{
  "experts_per_token": 6,
  "balance_loss": 0.00504,
  "balance_bias": false,
  "beta1": 0.9,
  "beta2": 0.95
}
Below are experts of layer 4 (counted from 0) of a mixture-of-experts language model. Rows are named router (the router's row for the expert), gate (a neuron's input weights, with its number), up (a neuron's input weights, with its number) and show model dimensions 0-127. Each number is 128 + 32 x the weight over its row's rms, rounded and kept within 0 to 255. Numbers have three digits each.
Before each expert's rows: "mostly gets" lists some tokens that are sent to it at least half of the time. This comes from a sample of Wikipedia text that the model never trained on.

# expert 42
mostly gets: " again", " Foundation", " Creek", " quickly", " fully", " social"
router:151117149086104144125105092126123152097074112195158067078104101167116089139128134143142102166148097116129142169141094139131117076134099194127081135112131083083132162107171157123159146157145184172137169131153191162126053141068142083100185117102177070144094101156175127099111141085124110106177133113111152128046170114164141143142136160146102149170131110127130162129087126129094127067163
gate0:111137104115126104122051097151145115105113110113121155142162060118148102107147164072131108099128156074125147120159074156091141118116112108139085118109145136121178194080154094148152102073136130157202137157104122171102094203093082132090147107150154028152165097128163126123160136077152151106163127157133113098076099151123117121163131126183116111129134150155088174151134063097122156142107
up0:113132136180153150161130125095093106154132115120105117197139115147147136136164139046143128152162159120137109127220078139115105089160109128106110143131116092127164097105171120174162124098088139143146129139111116106154081189112062196125136175113078041154099196102146099120123065059121091136165110178106091172142095154082118057154131126107120161101122099090065096178120153097111182153089
gate1:152099083086143131112086061110158076155108088200183080120093127143137086175179125119148092155181076082097135156125115153122131117098086167087042171110135105060126094140194142130152160148188187160167167159159187136144074123119131130114174099148174059129103131160161122103120172109117122114082092101155150159109154140111130163155142136130129127122112106104128160104090128130128143088120
up1:129090104156055145108128139134143149149139130144119114164088095153202155108132130138099115117175095130162151158137169080168135136184097125155139084117178234108135207108109070165197114142102166149149193129175144113114132118155138078073153151115105163151139157110091097150120112146063152120096122126106133144131120158155105181142153090088152085085058134113165161184127137144113115109118
gate2:111166094161075111205107127143132135105091148116130107108061082143106162162129176101071111125155045137128159131145117100109161096049082104154125136139132175102124094155154106136132136146143115146133194101106105154128124119171164149145115131103129109112128154187182170154202135111166055172095146093148128177166145151103111103169124176154144137100134115127069168130170122120158107076074
up2:168075204180161111142130144064179113159180120154105156139126134073165119122140109129170119156138103164209085098179153108148111103105122109124132092174110137143071098150142147090168124172080096090139102144153143120115125127157153095124095140221109142135100048124127114088203094095138146219104143088133094138108190108121112042116157120122134123152154174104122134098131144134140152151139
gate3:148086088092123149147095085107144111166157099193152127086094082125161086187196117135120124165195066117163093132108122150143089070120111174118082148155128108075098160108143125107195146142153203165153156147131188149153069164107113114087185111158124113174121119137167123148120137119152134086116087058160165133129145099125130151164134176113137168150111152112144187100104162128097124144147
up3:114121148136101133141147147154181095132140159133139166073181089036180146154131091108097088113174127113162160177170104125176118152133144126142084139174160107115105177147105170159160155112106121123129127123094188081143129112128135098088130125139115137086122080165123094153092145166122144120158078134188163095142094109102140140099124145096156132149098183174088223124123086111054114113149
gate4:169169152134151106142111093156125085169110120194177098116130169137141096148173170082093122143141144119131140143118127157120096092130118170159051151105130126086124134118156205131146148163164133144165157137115194168139076158093120117093190121126148101164135119171168104108148135113105068078141092098107111134108138082147137109175140167118129110087106083116143168133119168079090145084120
up4:138092096115198048118091068182096137163140108145103140152121106180126138182160130081094076128158075161176140121183078119064102171225157128115114125170088130126103176097135113114061091147074104116153148098126118129121116131131125110114154086093145168137165189174215111172134109087154144102145144096107106123092139153096134064130152112116108115137140123109161157153079171119190096172100
gate5:126124074111105114149077140078151165095133091195096105148085118107192163132153120126144128131097095095171160122108124161181118122082137114140117093093171086148094147119158117164188144135124213182115129165044124134135099104166108117124133151095144115148112068140155087124123155179131115118077143128111157125154150068150097126172173102205136066173165099144142184071106153058151101118162
up5:141144103107103134118066160162153100145115166140122104115176150091122156117115094111138081093143117047146119190128161162097136103159141135156101167112147154096140097145117160174181141113121154132118130149153140199119095132107122165105188164063109047138135125121114169185066147131109125079082133189083113126122076127058186155126101101164109161144173153151117147148169117172049190142070
gate6:160157118131167101123108073128124121141122104182126059091090168167113051126161141169119147170115115137052147207135190156109173091124151131139121142162134144142145190137176159086149087148118130147100150115089115196158106051088181148104131176110157072108190146137124148156099245146061104107075159100102137176122116142130133112146172144080110154147149109168160175123140117130128134188114
up6:137136128148151203092089049140156157107125120119107112103197138105166141094109098181139127116120137128130204124086103110119130122128116120154121142184159104095094105107150135193088152123138152101143184120093166212108141089128116160172083119130121144150173079072133163091173158147150071129136131137124068118122179111094126131130098091109144088128101189136165109130104136149149117124033
gate7:178148078129092068162126104107145116117108098156157119127118127139172120173166118135115154140143151096151151108130180089208055152113167129105082140111141101097116103126145130175140145129100137134166188154145159129098098068136152091132161087070113035161086177118150162148174133158125155126168090145160114138164137080114160130127106209160173140173100155125132164093168153113113130129067
up7:129128183112175126163070167195190127133149158170118131170105098061141119139126155112132117117109149060193124152150167102128149123171118144184090156112146156132102134154157111193116122129103096139150080108105133119215105131077073097133149109071120105114105164072147160165119145125101179147189090159075108134134136164113145099122098088150150120162151106130100109138138079160107174127149
gate8:107132106141105084123180130102141136106197099159041203210112136104141123133110164218143163152097078088117121111137057101153154163167148151195134117146175083100126145169138067113165108123156098159133105102117135122162173129121122152128129100138117113131054088142122118103104166167130139067109115185126132112118167183142142167085094131139181065091130171119115125139154126143151111044053
up8:091091098069159154113084110175131181105093146136167127168149118133063116161122068076109162151118119101085172207114061166161088157106163111109111067155136160124117061148107132107135111102137128123098154145102170134135149107090137106162125138160174135098140081153153120113094098134157168101143114122169167102147145132117127090138118115110118128179168130136153136162133146137136154129092
gate9:145157133114144140135147072131167068159120145215116088108146155170138086149143139120121059168168088112128134141096159165140132068078096214116124131122136115086109129138171117131175121137176181197141153135190192155106069161094107133094159141143181065154098139148149098093127143111132099149113119136145110166119137126162169138183166142146155150165166138082115149120114154122127147088172
up9:122161068149152088142147127097182130140139060115109126133103144076136130084131072125149150076099094160103173132135112140081131162147161101134136124113130129117141141109134117097143184160160152097134115145150112130166160137134171061180114131126120087159090069108086110094163167146101088145074131117141134123151128078122131144125129115156201133148144127106145121132110113130177096119105
gate10:144094106078121132107128085137154084148058171183127139104100152137136076125136115124149104162137076091074175183166084132119109111156071214136119134143146137063118105102183131109119118141155179156175162121126160153115077151079129111120144103105149104130154117176166143075151144089109083092159149090129123125102138088163155109151164090111190142157166105131150173090117147140126149107121
up10:112100104122037124112168132133088132160122172126157195127095116133093132119097151136164147106165126146093136093106096093079145113106132115092127142163163130110090202114057083130164151167114095171122141113115092102118128121043187144141111167156108141172124128167111171099110170127104132140121201122141106118110063072135066113179120087105106118067148101104151148162122164066170101156148
gate11:194124104104150119092128081133138091172097102165113069159156113137160112130174156149154119151168145112144140164091165156143085157148084166123073127054127135092104096157152141164121127181159170149169105129120148102161081103101127084133150127125152066148107145126160090110141166105067084156122080130091139114139169138188131157156191135158206145200078113142151163083113167128132131132183
up11:116145125104104155165171116084148120135091072124103125128114137175138107153132133117158149141122095173103102067135070136078115082131154150089172118171105062099101117121113142033108125120106124132108115170135152154160123122135078155118144084155154128147103086159122116112158116057157085117142119106131114163121121089130179069168162129151050111075177123072141153085181169148093176137140
gate12:108091183145101171127059122125144124100213139139154095143151130175139107102131087115130118105117137138106132071169168116127149109133112130106145134124128174070120113170171150093104166150092147178154107158134139135069141121120138191109141169179118086211073128143028148074099105126129168151219218081148127135116130099103113132131176141104110133121112113093109106125122097149124128109154
up12:110160145139096117087083122157091072165113147140167124235067084154094105143134110149171065130111047134101142169113193122069163123080134126176123152150151190163097123131148135163159166067118141139187137089105155130133113154126188084090126136158144120110173129152187099160156159125158118167083118089133081128093146067161091144169121154119097116126111118158099144119169103097164136106189
gate13:149135118093124116148134086071129101145154081153118053100094096112157105138150126129137114180138081168175132108183168139151106156131100190079073144105185104141076117069188128087122130108137165187159197142169160132124074160129085091167201150122140135156080087138176096089147169147105120104124130132129117132128118062208206150132110141114182109119130131135147161135136144158092151115153
up13:111129118081106135148103120141121099116190152130147102117163096131168136131104087140134136131127107087104158201102110101137169133159144122209115129133133121171088136160161133118138096128134118110119080093126150123112131104107154098127115141167129157110197203147130104151153140137174127135099125098155115126091097122105119118133176196125184056225156111198094165142126109062076130162113
gate14:058083140099107141159114146143081091097043204112096170130112148107194158100128132108176141140139115121160161170143118122156127134099173196151069128150114161121143096127075098135139143141140124166140097085114112116146075156085082150112147082142132136169115182084092126114139093100102169161137157144186133123146141135107147122172078096150104124132163106113119166105108117030172188106140
up14:139141094147136139195149089071084108114117118105115165129119157149142129109132123106150119103102161141146116101190173146109108139085168105125182121124133120084083111083126151188128172138154127145142125212112083126123128127121149165121115141093169120108109105100149088117144098148115104102112116118065119072118138090157090139130111105156159133068177137094069065119157187172154117091160
gate15:129165118110150162152090119171141118133147181157142084117101148144140164085101077119132122147171137102139105156122087157135100105081111097080093142177115097119147142205176091116118094093134166119157126080102167156126128142165126092112146077200142086099077095135132143140152193094093107110138129184115191198131105104106172156211163139116176143113095110103145167090080116150157140064114
up15:114132144062076164103116148090115165087180133139102127185130088134132159150110135152145098149144104136138171109142118134130168147095104142056131146150081174104095134107126099186157081170121079138158135128182117076066164156134131208103117139128141134141131132076121166164106106117101150074106090126139154214156144103178066176120078140136104097098095104126162119157162090111178118155162
gate16:133149179099122097161093109122136089154141124132175126202085160091109124194128167149144099116131117137156127122086157161135105141081140142129091104095186088123152141115148174114164161118178130156128170160188130144167104118064116154107125118095151140140072123085133078145194109131167131166118130075096162087139135088156137146083147134113213131121183132100107100115109174070165121153170
up16:124091107125131158173123125048117115175104143122184105120143125172148151148140082136130125135106144139145118184177088112100107144197145138137098086173124171120156092067067137159113162133113137094128137138120114109112146095119147084131203125074151116126062157147156116145127157089088157077062160120102105146123148138092210129168200137124126140142109180148145154124152154149217071195183

# expert 61
mostly gets: " Panama", " Abu", " Jerusalem", " goods", " Israel", " Development"
router:148140148086117149133120086131124157088083123193166062087103102162115088130119136121142097168152096119133144165141081143130111079142087190125083148122138077090115147099174153120154143156138178172134180140150192159129056135077146088109180120100180079150096111163178117105107141071110106106179125117108148133055164115166146152147130160126089138150113117118125170126080131143099145058165
gate0:191151116069123119081083045104122100172165145160175091153096106184133072154175116113100097135163126106154091102146126191103126111137144136120072140119143103066116151092195183134145181156151175193162160133136132126213090150123154152128157098114146104156144160114120125057116109085082116088086171154131092163110130110189143142175139191153140120166139102080112163110092184130113143186153
up0:136166098174171151132149094092140147164099155104175104134184121143045139159158095144144116123131097102158196106143085131097117126216115120094090128148144158092167096098110121132161110109099158078141148117122122164116150169125067096123121113101085156175133108086132145165102086125100190096166141164122159167108093159171073133109134180158158102116112092164131126141107131114177112183118
gate1:116128145111099160113173085134138113129105080173171062129126136151132127156142127106076107172117073088133100096135160142108069172077155136123066132124139097099128135068144146097085135159138136148097185166128157211083098152162069106125138159152125088172110101161206086127115122128116102110162127101088143127085159059141107147157124107170201079086142152119177163114094135115134028165118
up1:190134104196093146112141129169176167146178080127152184126108125122052111098153137120110156123157122092117137069119123110210179110137126107110097153107124159129081120131150158151123182122126122114113059188127114152119124157152176111150137126140108129160149182096134173169108151183158154135082155200147158160130159126148098116105114165147092158041105169088079184125093189060110132170162
gate2:155102147142146140138136128068173125182161125135177153128154145138174110152126108162155123092137099112113107107155124157113115156066103110107070143094200105081095123147173149085175137098119166142123209157146162129115103150147150186107159126114151146158067123177079128155123093064081080089143102112132102145153134148187175140178145138084098166179069166098099188130103072149141147159113
up2:171168113061134178208166144115128108133106130150130130124164163145171089124097162094193119141139125105161124114149102146113130122130114174101099128155126147088089033108117160112183128137081163084116111166131122145136136168111130137142095113100180119112146186096139112141135096133127103068090129168098134194115089119157040176120136172164174147125130193164107135203163086101134110120105
gate3:111140133076163091101144105161097087149093108176151112103131158140151093138151154168130104163125090091078190124130132118062113118132127129109077161153090153099121123125085121055129118119120143115098163174140147174230120101100155091107139143147201090138174071153188096169084110091156126129159111127047100144061174167147080082152117092139179122085108116175111114125113101126142144092187
up3:188128086164100145138140120146097104150169117118120137106104123164117103140144120127138167162128096041140130165075140166144095160150136126080128126115160108095071141192168128209125143117138132111127133171114128151144077082131067155089163121161114141073173111136157161116154152106143109092104078164145154141144183156145110054106052113116072160158105152154117177111189044097107124125089
gate4:124112117205080190123143096093107157082147126133107131154132138162105111193130196121061037137109064218066093118119152064130128141076079126134133126144092143082123137116174113116124132098141113080121146154126130096100079095135083127149151115135071136145173135151130120099090139184100192124152154140150169058164175087179120171110094110128175067148084201130112136135086164108104068083158
up4:139105121114140176131144134196150151133151115138125160125162135099127152116133145098137142104115160133105133071070090169105082127107123085128140161105160150094109110114133165039157144140119149129145096163115128143096149136068121122160130145187091166132139132175108059157113086137145105196154088101142107058149115187139114095127164107176064105112095106143076189122093131102167192146144
gate5:170089104181181077154164106149113121109180119158144149082123117102135150144140167162083138166152115154146115126095098129153144133148110130120105123154091149139129137135117133141185092092145125070224068147172145136129135045144114164121160134153199161088125079139111187169107127165098089130138109169130166068067071186174086152132136143112174116121104167098145135118156146147102137134110
up5:205135166113197106151105143168139108088112135127138094141068182102098102147107125146130053129090159201078066154123070205173142138129129128168144157171181168139125137092151146200135133112110135098159131112155086149162150121105176145098126126111142128186150096104135090170138130110168136177120135105138150111160072139174123160123219139120115082130157077168167132140116111123147173162148
gate6:146113147109139144104172125108159086084072139144136125104128193138119104154136132061157150139100137078161141151109107164172125156180149123113152131052126141134093103155188130127171061135155136075141128139110127141110131110104102157125126099093191115140122118175149101178174255112137090124126135164098111123086128174169171105112174100165209126116093117180114134169147077093145157092119
up6:082123078122119097141121093070143119189148129138135061115137138187167145084161174100095136126104133181137120107140170042136103112107129131140130093214126153129163129137141103103132076146137156150141109132168134168134150102138041123085154092076135087089182162136130186101160079131086121091103126094075062165086151081109188121095220147093122192176169147119092086117150135127115038191087
gate7:113127156125112098116093157095138140064100118125115121106073067156150144185115119132178148188114111152105106156140123086123117104156156114098151122156153124122131117144142109125167213159117103128159126135110144158073170114087132101086181113083104103118085137112123144124126131072159117126137144117100161104084127062117205125085119133156155093115193116182146087110155148131084125135144
up7:143111107118140112170047102049153143130122084144101130106160179210112153132115100145141139139159138164210132108166150128131099115149128128121129134184101170138150122109111160152129070144086164168134063154137143102127174101100140135111124123120159110148125069086081115133157152125053149133111155101145150142106109153111192096097209144133138131166187117165127110170099116126170143190128
gate8:156119111177148216060204161111119150164164142114134137159108096152052168103123040104146126114166104089142149112120150143191102112115127155108154088106112112130085142121120055099140105168150164113183096169158082161102142188115135068115152153085179144126187138098185159166088069159158122106153104135163146130107132143117161082047064098146122135057110148096161134099081142181147120074070
up8:207126138113145096119127139158131125120151106093137086056182106088146094113106106104088125162102076134091142144158155063170055172094075117135139144137114179167104104106141115121148101120181101099121114132133085171125119127104151118143092132141125142116149130092157153170152131120098103128178048104103143109130087122121130114091119096137168077115078168131228119147107180117162120129107
gate9:119119204077144043126120126173087149109160117113160094112129124147094140136123138123144120154124067122154130149119123149152061117127169103075128147113115130123131151105122051111153113098115107156112088181101235166126111126112116079104107049046124090087096139157117089106111112072090111068167145118115130196063106144144149108171117130143115124110128122111153153082180128163107108156135
up9:096092119147120143053110146040122091123148120157139173142127160137128136081157157177047095095159130165088096076116138121136190143108080145149174064094138156134165103179105124183119149146150126114094134129168128137094111108156128172149163184134103190175195120143116132105115187133160110096123158059136168101157134071109146180082125106186175103097175102130144109141131151163113080132116
gate10:099117126136125129160156096101185105097097146125167143086076127146177135188153125159129106105112136149138117077088167108106101132102092135083130199080115096140105173125153170097106105173141160172171100147107108109114140120098158144066129182159145165131132081123097112096143147099140093097071075127121163129086172202126152159176120160080068170118150118167152147113107117151119161120209
up10:172091128169145108119102116118159169088145115127112124146106150137084167174162104186090182195115046148148151105145144094200166142102150098121146117125178151117111105069098163094123053110155118157138140153168134084065123174118045107116153199098123124181131044103128160131105151137139121104149140133090153117155141140109126112122144104140121126123126126149197136151199122125093104153183
gate11:106142108088155156084114127173100164107132176135165107181127118138087128106102088149152143164149137133162140208188137116102099094124082121130156104177160154118136166196136138129116126138155127114109127186129110087091161087087190147169097156094124133104096116119071134138120134114114091081109070095137092087153202110183144106148160198171120160145096118143160154150186138154086133140175
up11:123177148116130138105072117130111146066188137158112100150086075150091156146098070143130125090096115147137083112130138172113129072070099165135122100168118210140155108067136154107172126100129126169126170156136151102117169154103121188116101101163097119131147093107123132153146113134136172097164131144158164087149169156162116134093103131083101131115107126133077171120180144103103137035178
gate12:152091060077136183103137077111136138186110122180143127112133152159154102176145149134153123129207093140096157119126128157143129103092110190107102148078126111034131116093133134102131101187182196174165130132131179157135087160096113166086172133107165123142129157144156117107118108084124071118113135081103145168114156165080079160187150128147107153125146144078087158131093129132123148109138
up12:149152116128127102132078134101149107108155109115124115087142133143089121160137109159107131162166137090157127126106140180127097131143196171109075118144146149098096056156157107085153159093163089086160090152144137087114106081154135119121139122076120086129100122090154132136105159133125136138122137137104176155089162188141085040141101077101152120100168128112088133117144137129129137054099
gate13:135160158122130168103071090127136112171169113169157163120115111079222119140191100132116098109167081062137103089122169108164124151086134126104083154132111128123131103121169142122140190155150122179125102125103129119113107208193156190056148168137119160172131160158183137128136124076105163148128134124135177154145100078122105129134130106142132105083122129071127191101120189141108189143103
up13:081177142121158156138107149144094104084114116115107135184165151105146167156140152139165148174192138186088100134171152041140090168188123104154137075136123103107184089142152135179123139178139089139086171119099115130145147127102086166086166165074149131137048121158108120138101093172167141100132081100160125133114114123173141136198149128129177124194139074143145111136061094164138175157100
gate14:104180114079132065121116119150154158091109193167071065128140193087142123093181153113187160149138132096153108111188085138080166068133136115175103153195132146180152105107098167136159124120121149131139131115177115098161129166161127078151119119114142100150114150135179179107153098122110153167151102119093080144139094136053183110154189186119124120198204136150110129118062105098142188167093
up14:155088147168136120149163142180091132109188137120154160146141160120109091179088171111151065121139092056161132165124109107136139091165113157130143130155125142161110111157154139143126160138135114175161033163120138051144139157112136160127156141109077186158133123139149199078115048077135113158171221178094149100141131141072102155148134100158086134124138116117122158107115117166119133097118
gate15:123151111145130103141102133096188122151141108157151123130111105158163111068118145116073108147081145168063112106058156160145064204131196129109127152143119147115097147094178130157111171112138141140125143124132151101194109114135152137125137177088120136157140135059051049081144132137180122093153054125110132116161097148156125126197235152164137177109141115073129123071146224104128147157181
up15:102167166106159124128137150160173132135100146131123115125203161122142144085104158142153181144124206135137128137154105139103087128175094119119139113134116180160150114120047108126111069088069135122141206134153139099132133163079060134167108131228112099119145116176090146170158081170100181144171148114048110166099096080143148155147124106112133095119116127148119101187161124154091129137158
gate16:141114100072156156121133096126173116160130093173176110115119156134108121121171109125115106145195117168163121093134148127144105118136126169092123151093169121112077095100142125088139104166139184142184194150168213163164083165076152112093215179139221075168100099115162122092130121109147080131134107116201139133117205157120132176181124121157144155128130111031159156094116166105129133145107
up16:183145120157057130123160101134150120097144164130108154156106128150147083134140114115078118096168112101115138128072101158137139113129117115171160167122122122119084186042126087179109144109130087122097100127103101119119091092164095149176131163164090165187134152124091175161114092118117113174117110141168167093088119167118064136114130119101074094100116165090117160092123173169141103157132

# expert 19
mostly gets: " Atlanta", " Santa", " Berlin", " Museum", " Vancouver", " Toronto"
router:151119134080099141128119090129123170101080114193160071077102099170102094132128144114141112168142092116126144163135114143128124080137101188130090152110145070088129169090173149119143142160141180172133170130145191155132056143066145088111187127101179079146088100162176125099111141084128110119180131110113151127050173119167139136142135159129082143151123111124114171125090131149081123061171
gate0:141120109135135163121144103050110137145153052140119114108098153151131163104130066128083123152145148166185073119133192029149116103085127096125137153167159094127100095154147170123131153105159129115115155159075125103165136122137109126085180131133088128141061027164107162059146111171113165116156176133119169163130159108132159106153135089108110082153118144131085113079075136180188087114146
up0:128154159093099081147132117119195129142088201103093050121164125099119078125131093112129088150097107095081150191137154179076143147114168126121100128135147177146145172081107092080130138165120103147100106100134116159162117131157159131185125162141173107078165116144123107173104094106133096094139063118101093114173078233123178098132097135141134094155169102104096164187142128084134150117145
gate1:156087169112174100138073102174195115184119108185153088129094133153126119142170150124129114148177077130075094119118147173135119140129100166090115158145125092073142116126153178136158131163173165173124126154148195163169068151100140104064211158097166072190156161134138088130191137092137069135132104077150127106156167089080133157143085147144106158142161142088130138120080139120099123161143
up1:125035161113153094179076173190230155153109118142155163149115138144126150128122145157149141114148102134080106117140160136137116157166170126077156173158127106109174131113152178133111200178083100156088098132139160151168139150157179142098134184102144098196145180099090070101208085171188095146145115094134142092160134103105137156136053092152116162075137157102124132119084133102146078157133
gate2:138144079076139154102126061077145068160098140161137092135098159140143103165166104170153105153167112083117127124126136139172135078139141203129103140081144144082150108114133121095142120138186207188173154147111164168128064121120104118108177141080147121164101124125118132112149110096122123132107153102117160156095153146148128132166151142138154150144157165115166165098065162127120143076194
up2:090099100125088163118155148135129154117148202115153131097088147100127071106095124146148110174139133097158158186200135141156157171086141136136121066122087101105126115102168099156145090181110103124137092142125159095135134180112176121122105101149131134156112093113127140144045133096120115106193115143173148122113100133101108123126116066168110130076141129112120157063077094111153107116128
gate3:157132129153161117092143146168057154126072154126119153116172169144158195187139128106054155171176097134195092157164165123116093130171147128137072173130128129121054093136162156148136097111149153184163106165175109143128110117112110175143091151087125069122146142121131147083109141114172112131130130177152151117111119062155125142149082117090135132124058125089116141110114082091190123052095
up3:190108111140187153098172106163110101167128084136147141107134074187105084204156170147064075119135104123198101073122165156078081101186199103161146093111147120158133192087104082101150078160164108138141078154131134108148106127122129162097146085121104144154121134125144161123153138118159124122085106098130080061138136070137147082105116133142091124150204104126117165130111111174162158202096
gate4:159115109126134118123121127090110107134196103154126114184082115150164136138138144176094118119153081154164096098179143087168125146037154140103120094095138121112105103142155177175201169135127137184170124159085193142108120156094111137060207137137108079176125123136131155123121139176193136200138190158090095141092088082151149176166144092132190099163207140131059150107145173168159130075130
up4:105138154148124137125130113135122137100082114132115111178161170110118093129154100087130143147107141109091132137079155131173137106110064104082191150098139173125152134112104108101153124190122108056089139101101059115099155095130096175138146181122133141110175085146097150114179108143094086120136103145205126057148124183115150085085117122119142132156110118089121142099144177088110136162121
gate5:120113127082203099090045126161133136151071075143107153105114128160117171179116142138129117087109132072115143169106121166141140149125135167140046130174113141136101127136123106144162097066119132112144117147133143152140089091135157073130140095189161131136148114193144086151165192148123086151185143086140076093105093111042089179157112128144175075149115151144174117150063057135138083053108
up5:099170158124130171070126172084113155149137090121122170112134146140124131132081102159065140099135140156120082119160170126126179112176128135167114169125134171109106139140101116146189129117153090157099139138112112152135117112146135082135101137160139122096160164115126075099099154103146132174138090082143185084133091093098199158143167138159154130138166123116146106095085151218145080164142
gate6:172105126186091153120203104123071087150098149144128160134122116055153137123140063111154149080073164128122079104192167117084128120175137135159074152123150133144088109100120121118130052105158137189078140119103169129151150108098187124099147129094127140127149057126140124181121087143123079072119070130139096085173142143122156088111197110117050163138062193140101158143148097147158118062097
up6:105118161106142123160139146129066170131170145105189157138175149117075139137097119108112143156139113132096174113150148109202167090134161124155102190111141082107078128135129035141137051160070123129160087135094144209151103124142074147168146111141154121095103128117165130140113110093074131084159057156168159172136215130171085093123209110149053127160080125169163098102176118104125113112151
gate7:147125106147148133158129098152140115095099136140134110099107133124180126190135099159121179167184103140141125111102167127116099107052119161075140203134088110119095123125174193133103094138162133122135138159048136133145124059149143096103222111103129115125105108145139132167124177161144109080147182099159151091158132108148152062113110134159146157186165095126092180093126158111137185096086
up7:118107115078150162153137115099104131148143133116091152093129104129165142141096121132045134143152132146075123135138121101125124163101132164152103102111097084114082130148198168158121162142178072148150131116067181140111135138130132173088137119182086137126106130131123074147101127144106151118159097155155144069117101068171082052135120108072151148105130127129112106077102069186056096087112
gate8:171137123051140147163133058107136071144098121191163084120108176111158125129167187094113102178175129128127138138094183128165143129159089200143070175101158115086130092110172166111156139174203198150151132157169196119138070126116101079095170111129182082150123147148163091142156138125107095094140112109137148121122124154190155146140152167146157150187130166099109123130068150136108189080181
up8:134130146082100099126097162124133141137147144145081138012123123089104107089126128114100119177118108104187167178169088136130125138210153125174142141166114172126136110163110110108147128132090141151175138097125160160134110166119091222143151184133159124095079166136146162103152150113116129074179088134130119158134110102115111101161116086071150153105089097119118141153176116074057156120064
gate9:121191104063047122141115083143110113172118158181134119100130141126157066131142196104131090148168117106119163186128100127082094065107084199142084175115122131084111175156187119155140162165132139181116151139136153122116076129080123135102117118146152089127132134147152136110146139090138138132108068085101135176072124172152127159159128152100140122169115097125107198121087125183116182137161
up9:089072150114100121091162175112105137107134218163054080082147067065123148144045118090158162114151158184057171187138171116085131121175130138149087127127115135138130130164140098159113126134109086188096111128132142161113099142121121111154119130106147134127131121122126097138099107135148161132239087105115134129129143127177105089153082088124152143142126173163121167132116103191086107068129
gate10:121160143072144136083078089161107107153126147159139060136128217138112108145173102161092146145166077140107105132149136176143129117122148181144075203098150103116102093135178132104211147129176156162175131142142171172157044169101131118094148164124161033151143120110164108102153135057141130101107115126155158153135150108157157163205161129117133152155160097081120170079085156125132128157146
up10:157089179165189157143132136146184111130138149143131201089143186126103105145133164123101133131111097095130139076149157090096147155158136147075147123173149076101154093120118162089098113118167096164109166091156117150114125090145101083118151177146108140140149169082124135121168088122175137127163130132221144088095123112116140103116217078107112151101022124106171114103175080111178151121144
gate11:076139192120169167153162110161108149148114100116155102109094124173065118127100103079086109085165113070112175165129111101161176100154119128159111109103062110109170124169176123108098159167093101066178142100109137073123109113131062143107137084164130095144145117137119180081166103093070161123125119107130097117086193080146067138112080118099134142148123110131121160133169124138168158159172
up11:117121150099104138120164118109117121065093165124075106087131168147156117167123115136102118162130106110163178174130050122168168117159096092129145082091083128145124121165117144128129167122122156136098124127082183148093104133125101103189128077085127093089134104150149119146111169168089125140147111092124133187193132173172125084082116082124127105157186130149214130141107121171084119130127
gate12:089113100133147111124145128120154103158140140158167134108115173138143092138150187114128057134148132118167160140178197081148207115076133130104107167108164168056098179187203140153174155127104126197122120188120122140106092147105074156123153130179134120089137134157093176080091163131108130154109185141097100127127104064183137142112119114162118101161121159081149124089119144134135103151104
up12:107132156121047255099080129112089100154118045119170103127180086102133083095118137148170153150145146063185159134144060153104111107111109130170123139121110209123064137143089122160133133144142096110189144123085130105145152144061085132152120109153175101117114105114118171115205162112133135140149116115149109210059149117100098129154077048033129145181144130081145065122174139102117109094150
gate13:130170139101072153085158073089185112142133138188190069145105171133135108159155176135109109156154067143144144097110128086154140157054084144101092174163206128071132076127165161137163110139098164225132180165137154128148098093125102142080160119111153092125139081129114139102157149110092142147075137116167099136094157168100157114140147209132134092140146104065109152090086174169149170085154
up13:150176074181072135108145134074114145149110130108081157097153112109130117088105185157103092083109140155118122130179136091171217139086184134157101124074129168130103089128097148111093107140104144139151146178166131143129115114104119155186083103104150166088073100179135156120100174143071085119122131090088084132088155100180074124171161068132076070072100074134089175107124149094147075167123
gate14:179151099097139134155119086108154094219083135164123117116124149141123087132185183110144084161192072156108133133160160105145157114111102177142118194122175098088139153140170118088153128147146168178110175151122132128160101109118118147103166137112160117132093130133154092094170117101130087119094119073107144138116131161113104161141178154142143121143156163146153176112104175177131130120154
up14:121119080166086185085133084117079107060157116119186139180133179112136140166128129140100143132113198128150100114117093131139152084157108087142145127128118183126169112144122119165129153102130133088130147161104138081103148106080102150107127071134141139107185081185132151123061127104086112084094138160126137133113196166100181178141110164156108074169104090084176119108115151141160125120141
gate15:168109094150116172118160128105114078100135085123123147106110171188119193188144105197151117115166116162101129099068130103153065140123114134116112071170164059146167060146109112137156118124138142159142122152104144139129111113164165112162203134122113104111086176163092118075162089174119119140170189184165152134096137125161148133117165108122147132138163155138146091178144153117124126097122
up15:135089089135125193095142101141081096116181163121103165158136092171153192136138141127076152121160132110128087101156102089197072135092107122138097110133141056133177127145128155156177184175109152163147173168077138141114185143165156115160161101161156078134168126124178202070073156177131156154161183102185144092094143080116084096118173121132125121171136123153129088132139090150112135127106
gate16:066162142074157121171132074137092065117149109137091122121067141073172087123148085154185103159169111017113126121124136122078153060097118122114107179118107171131141172163128092144129163143108159134122137156177130118141072120171096077105104124089122146165086139140174099074152149160116091195152122089141111133091153141141109164081150108092164142105117202140179140122111165094107150129145
up16:126171145121121135103122149086035101135076086130098103212118179119082192102169168136103111149131125110136129169120215132142086094164108116137113139081136123149112209069143085124127131136127148146089154179141117116102119087121110068132117167117139136163119122198159058103099092160197081068092156140091132122149156109156184178131161135188130063111083123180164106132082161185143113125173